{
  "n_experts": 12,
  "beta1": 0.95,
  "beta2": 0.99,
  "seq_len": 1024,
  "train_tokens": 239000000,
  "dataset": "wikipedia_en"
}
Below are experts of layer 2 (counted from 0) of a mixture-of-experts language model. Rows are named router (the router's row for the expert), up (a neuron's input weights, with its number) and show model dimensions 240-319. Each number is 128 + 24 x the weight over its row's rms, rounded and kept within 0 to 255. Numbers have three digits each.
Before each expert's rows: "comes after" lists some tokens at least twice as common just before its tokens as in all text; "mostly gets" lists some tokens that are sent to it at least half of the time. This comes from a sample of Wikipedia text that the model never trained on. Tokens count by the router's weight.

# expert 7
comes after: "\n", ".", ")", "==", " ==", " ="
mostly gets: "\n", "|", "==", "===", " ==", "---|---|---|---|"
router:132101154087151123093126137145124129096101149132155108133121135149149120151115108094128115092118148111098121135101113164069142148131148135124125154158111132154082119150100116140102127147102113131143112128114140118123147161152134160155100094
up7:171143129105105163107126129143138126127159196119113140152170144144120142182118096108131098132142091133124117125174140130128089125110094167140126106127116120098154098109106169177118103164153108120134125119169131125124162084135113110100096125
up8:129107124116145079128103137132120160133113142139134156096118168119136119118116146120114115093112130154109162138102138187115137127128158090099103123113173104094167109137145089139125140152136121150118167133100128081094109076084121125079109143
up9:143070104125102144155095122164141117082146138101135138087101086125108118155116123082131120115143087145148145142107132096143150142138141133153163133131150107143151143154133146112090095086160055101106139125141160146107133134169086107101119149
up10:111080145185139139145115140161137134121117134125125123149115122113145142139100115132160179108094126151177144174136141113118159149124157119104154153146124145124175139126114075096138134159127098151161134097133090129107124084114139103108153119
up11:143138123137128121119192106153093109098149163085091090130150104131144145112133083146117142137180103128133129151127125135129138097132127140143120113115127132116056109161116128105116149091174144141112134131149130118100156131127094090103080116
up12:122128136148154108178143107132080129139118140124144142120110149110172148110170073138157127147101092159142076109136137139121115149104096124127113166144109174149109096127119134105084127171153122118162127111127150084109148134126138167151118128
up13:122128115165128110165147129135128133121155130115139173092135139096096130097133130139147111080139151140127152118152124094192182154121143127119104136138142147149191175164136104129121130155095155153117093110136118130134128138121165121180163130
up14:155134090155094124134149114159116126134096134095107139159161136120118147156180105121139105141106159105157131142172121160107122110115081192163115148153150117084099104121169112119145117152183101147135075136129119157133149144119117092120144101
up15:149117099102153100101128140145147142094106117092092116127132099175161112123119098074127157107113125139107126189129134130135131148150135101165113144122123136137113111145123136144092153147144136141110135121116110159086126097086102165084093135
up16:140067176137172179104141141131125151111134104104086119155162122121123147108120110176122108204137130113135118095127136095128133152143115094118116150126131143101165154139169126140129137138118154146139141166098122096086095101164146138101127128
up17:129172130123176164114129089161102093149127130107140105160118107097134120115126127141110119116080113098087145107114130138100186161155141150118114148098102134080143097158105135099069113166182147093119129167149123160097109143118094134105163122
up18:125141087119084119131129124125093140124135083144091149131143148106138134095150099106135105118116096155099153157128114171137141169127081143072129134084142109153090135125162107119166170126110118150124101111120169130163139173144110183151129126
up19:101103106113138146109083158163107138129136111105140138156145123126127143137131079112159159092121121143135107102082093127095137135103135117127146118126155117113115129155145087137095185148164166081089092124144127131149107113141099103139153094
up20:081098101111129106079098079129152101147118124144146148153119150128107147102111160086087129094096172123107143154159134108108101084144131154103104171145142154075100086128144136158123117130116118154082149106155087139121109114107148144109097136
up21:125120098130135120163147149138113129130159123114141124131138121155155141142134109085105109144148133165138166102120129146126160097166154143117137134135104083113127125117122125146066123124174151122109101119119122139118154126066101160149153115
up22:150177103099066110126144129088126102123126087134101129140099135124131097128136122139112142119112135115154141143135131170119150141124154161133106154135136142030129166122172072106118115127168142167092128117116097163106095088133098095163149141
up23:125134151131149138145107193150190170150116123151115102143123139125096143154159112114068162097104150145127125179123169121131141099133154099141139117111100124174136126121133105160120140150116136144095096123115110078118168111148110131109115119
up24:161142158127064158148087118100164067094113138131139115107125137088115142125138131136143177154136122143089163095133132084100110155123143119101143135188080124095100142180165141143121121108115126125137149125129122118127164111124142113119119116

# expert 2
comes after: " of", " the", "'", " in", " for", " and"
mostly gets: " his", " the", " their", " her", "'", "The"
router:101131157157154153084144120138137140105098163110111164130142122139093145130115129144153130147139151167138139113154091139109130096111133109130122150125124133098150153173205098127111125105118108149131147167161110129098158146121082155191117160
up7:159102157147141175125176169146141135141121154162135100099124160097174110149106127147115148137171144084139127135125123130129114139143130133146154132102105108130135170166132171096106123143124159136126117094095122131137084131145129126147119085
up8:160159167127129136115153150152142122146125129133159119141130138181110176134142126103101132115101137133166068129120170122155140112127114161158140155132119098144173112168114113125166155148104132156134085120117134100108118117131178143118161131
up9:145128136110161133102102075185103094124130131128149106138098131149105103156078139078107105135181111097146114154123128133120118151140137099114097092123127156083140172091161111130138110153176153134115161110113088140139109103097146166141133117
up10:095148117119127160121128076139155102112154128111110172137131152106118132111124175140144124104113119150112130148137140131146147141134156112140105141142141100102143103146146132130131148183107132135126115128143170125109078185115120077129092122
up11:118118136160114097140140101131132125099143151121146101108140082106097173110111080154099132100127148133125143110161136114129168114142097138124141144135136146080152144139149136127129105072121164111109091139101129137096168137163156154108152129
up12:155145118093124117133125101123134111111126126093083146108131099145107143127097113103131125162165109118141108137149127128116136119101175129141093138099117134089138137148103122150076101142108127123160126126130184149087124147174083158118159102
up13:129159099103159129067092108115120170132088139127107088115149141130158142104174140125131105157078121136113132146126151111160129140114128125134113144113110118143120111106148107136108094163152147165081156160170080094140089154146113170106128149
up14:131098082165159150150165116107118166095149133133080134115127113120091126129131143117142116135143169138088097127121139111123108121143154075164130181123135080150139149136115129162108142136132145104142110113154131132111154089156134152116091115
up15:128190108117132142161101143146128156167107114120119159121179113133123145066143169134177100156139079151146166109121151139153084101112118138144103153150147124160120110147109108146151123151119118133106141088079131158141115140151150108128164093
up16:091118172147086132160143076157091136161160122080126144146154151168107124113115119113163113153144138116100119142129143131109089133124134106123169170133110167101124148142109101112176083119109104151129171136099150130148122110118105151119125141
up17:131139133138103099151110130137124155114131121117092158087099139071089131163121120074128137148111104218165178106078164135133108131138134129131176153170128149132092075127145155133136124128133134155152127111110125153101103161150140152147135135
up18:154095122117087131128138098113100120164101117086136164104111135153139129106115128153081115114088125098090086161095086107146143087119112122139105129078139136142109161155133108139141154144078149125093150120170138095126141111148163133113137154
up19:125108177116138126107135088145159087154121124091116110103135131139101114140130122138159108177116107137131123128110127109103174131145149093139146158095107111083191169132133123115122115133119115080162140140121184136102108085112132122092125133
up20:169137122130123118143128153133159148122110168099134088138118124150135137149171128102116107152165131123170122118150105139112169145132106124142132147162085097109075167112157135109099166116106120101087130120158103149118143121115111108106123134
up21:129130110157127172107150115099102177104146139123107167132097117100126109115170140112161128128122101155143118144108147111136097132133138134150142109127157130174085163141102134131119124142110106100144132137125108103177127180133138193110100151
up22:130132134131124126111124151158155123120099151142144147133095123108157104137108096135128106189130112154154112100133115158132130176131139137101137137169116119155122130109143115124153124107135117114109140102162095145121137168142123175099129142
up23:102104159108096135122185061120114094105144123119100155131075163145160111162152175149134117147142127113156150108127101138148148120141130104143092122139112093154147129140125068161152110134119153153161144142138138106106208093140145144122105124
up24:134106110127180125096129137132151140154111097129133126148113145103115149129140124160126088151126130140142146130136127146153132102112123096159110113136104116141108161122140135141148094148146080155121074172118137131117151091156167125126140151

# expert 11
comes after: " the", "-", " a", " The", " his", "=="
mostly gets: " Party", " team", " film", " name", " series", " career"
router:132148130101124103152145136148110121126130133090139136103124128131127110114124147103114090105120139165144183117128074131145131155109151097142155178104115122163109155175153135110125162145096083109102123159173113091149114153079101143136083116
up0:125138153133116124106096135154165103117098130099088156143098133099126091102166116142098124141119109123141141120125150180141189111102136064117118096087101117121126121164159136072132137129137135127145158104130127100146120088120096096134100143
up1:167148098156145134083141111092119163119151126097123132148137148156128158115113146125110138126130139146114148142156179113131150170147105101126127127089128118138098129125125137110148167152132145111128120101122095128127139093130110167106140120
up2:143161146115110115118114114106137097120128118080121133134111122118126085177112155084107124138182146114162148153145101115126129099135122132106148145122154079103111165098178097130065131128141129131088158126153121133102185143116122128093163149
up3:138117104128117103147129122119154120136090113121112172089115125095161133136164106110154154151170137137114131157146101111096125155129087184120127161120177130130166136129148115139121140111133137150175133133138169126120085129126086118087122133
up4:128151102090126148172134131125134115100110107092148166123112107146131111099085159131117132117093178148155136126152135108128115175129166118131106147121124109125135128134131134087140135156110139130133124124110118107144141098171149166127121103
up5:134099108152119098138188104131105135087110128098159115160087147126096133086131146149116093133092106134167127172161144117157127116112118114098129176129145132144166126157129083162108096130142144146154104148102149150154162112125151129142148154
up6:098124193139160113149125126105089140137141108135139091126127186116121091161115119108126161114141153155111184121085147114124090185110171134128171159130167141160080152136151140115126145101111116155191113166109117135144156152125109113126156150
up7:107131172118138125128160154135139128139148153100093146145165093167120081165104154139124128116140116148174134145140122121155137108163139120073140131154101098172122161140131102126098153138134065127118075101114143157068200168118120136129106135
up8:112090110167127122177157158154098118101151135119159137163146164064096156130087121110147146162117168137131121133175095159139093165113132135129131133149124106169125110125131116096094143147142088129131132109116115136129143125097145091101159120
up9:143138120070088161139149151145122133114153150162126104105115121098138119067086098123100121139132084160178150154100144142185155124124141072102090163109077120109143141126141120142126131137134114131124148095156148118123183115145074145125127110
up10:165103178102157112167099127163144147144137091111098151124135139127144090150180113110128121114096130170159124106130151118116123147134138116092150105157116128147118099181143107117121110101153164151187120132142115147106125149153095114131118157
up11:096093106184112144168122109129118140131136104128142163137125110107117098145119100135139149086121136118107156095152192124140090120158145139123092100113132129115139126143083120120115148140108100130137154161131134102146134142132116108138103164
up12:181161107107109087126121119173108192153095113130145174108125123159162134145147147102125129119111111137090148097130158103127166126146118144084112136115140121190145106168153101143134135193155159118119110109158125118125177139119120156156099105
up13:149103092139124093146150142134118139144152126161160128069125134143114150109166094146129144130113111103150141122098139166104163105139162152148130118145091098141141118137115075172107124124138140134101150171109127147103112159124161142126139145
up14:121105103142102128135132124166138128094108095136093140122176147127118116119140160103125108131119144156129135141178123150151111085136151175147087142171088141067125094141119130162133123165177149124133143124150145134133121129107136137147101094
up15:140119100121099089147124131136111120124113119145158119123112153172175162125170164084143137151151148115079145116139127145130130126117089155117115135090110127117132126162147156132136093150136137116156148202111135127107129131108163095148098148
up16:084097128138134139160143105069126154118103118118130151111099144107144141122096144095158051163137176122112116131111122132132126132104125119133136147060113082112177124143135132170163163130117169149138148125124147106101105127131109111124101136
up17:149100111092117166152134156124109117109100099087155140139147105115117169161093169129119151186135140132139159119129138118095135166125114130146137140116119120115122136160113154135151128138101152143144131125121136152166056113148109183124144159

# expert 4
comes after: " |", "|", ":", ";", " /", "N"
mostly gets: "\"", " 2", " 0", " 1", " he", " 3"
router:139158125145117114153106142151124152143116104132114088091171101118142083121153107131131170157145148112168123113117084089119144163141147096116121142185177106093079072143141145143093168127130138126137131165130140126125141149144078148133086147
up7:100106123128104116108129089107129096139135141124144141138115131107124110108136120088146110143116136131110133141137132129133099117125095067121079150104121125119084088127139150084137161132109107146099118141100095133148128161159093131098109102
up8:173109100163141073118105112183110121146088109166131171104145138146138082128129156131212135111126152123117123131111155148144137165104155106111135107114138154125097120171148133144134151122122123122133127100123120131100123128097105146137083122
up9:106117131094127154114143155095109190152162113094145186085122123183099136118130106089151093108090150126167111140165142159105133125100101131097120138100131112184125160125114148148101145126128122077128177163085142107107133135168085128136164137
up10:119120120178119152117134158115126109138124125087155139139136126094087152120121136110109148141089092098131112112137132144123119099121149132085098124107115094141094118100134160096116133117091108130189145126179118155098090134145157125096124136
up11:136131144142167051184092126131116075174128117116112069139155134120116130153128104133113198156125122124146146158069153130110152137124127069145152110137192116090105146111137112129070083155091121174116127112109135120122135131152162152127113097
up12:137108133102126127126109106157119148118084113098079148093152162144125128128127126128103116184121115116133131133136103121121058092133114124124096127153146080145078105155136111113131141182109107102149102125103153080100162100129145168158098149
up13:156126125179147155091092140150136105137151176095141119127137132144092108107138108152129136118148115114137150099087136128093093146135123150112112103144099151131109120134122134119103133121112168119156126184135069132116108141107105146114070120
up14:138126081111111097149134157145145084116155128175154129134111121110090134092097106114137190137154129169134189093144081142151087178114125116144188144148112156110099122126135113133151160125158112134187121103114137148113164107111164138158102109
up15:110097122108140090162154120146140153097106187123090131112136138137116104134143120126136142180162139148117119168127103116129111117104166161209105128159149143120128119113127109082082158164140149123155107130129163106117096145167126138104151136
up16:162118127107094128133092074163127115102149109097100156123136118136154114131112111142128153138128153156124149133138125172166110149128115101128128112148123107127114158136121132115101134155150096114140124139120139127120132111121110124123127123
up17:129092112113128141129131121153093083137126177125124130134143173118121131113153116093147099145136134164165130120117142154089128151114128082124158158126157132124110119105183154105070112092183091140136108166153131154125108125116110165145114088
up18:140160149128128151143106133153141109154125114151141114169137123135097133147108127138131163110126124087136112131109149132128081159106094078134104134148127135166107120119128162104135112114187114124168122127104125128127160122172075117111148111
up19:139123114142153072127141150195115090137093146104153126117161154142097117126091153125126127091147153115128174119068140154140129128154144117081083117088097163130097152117147148129144129123147074163128134159073077136118130137128162124122158127
up20:148142119122148115150127100146161149133116157109156122072167111130110130135122149118139131169140154108093147084121120154142091130130145151151128149108097116145138190132178127151163129134139114109120115102107089165112128102137129108176131127
up21:131147107089132137114144074105145129147121152150141135121109093167147145103093114136158138109157138159129119128139111113170143129127127140181115135158112131082153121111183123159102130103097104128121130167057090093112106113130108141148127101
up22:156097118111164134181127156174071146123129119086109132129093132115137140138073120155129132085120133159137135123050123085122141127109139129135125098164143141101123122100131119132112138119158108150133107153153115057158114105138133145103116120
up23:137121134146128140141138178123129149133139146130115092159127120143123134141174127120127128173116068130149132133088075083104117131144104131110151138100130109150111140105098124132186129163107118182148106144136140128161158111134113149103105127
up24:100137112099143181132129133115097120127123121067119123133166181148117100150116141124097117137137154129113158117092093142123117134115101131161129148144088121097116103153126100104148144151110146098084127123125107136151112119144104128147121127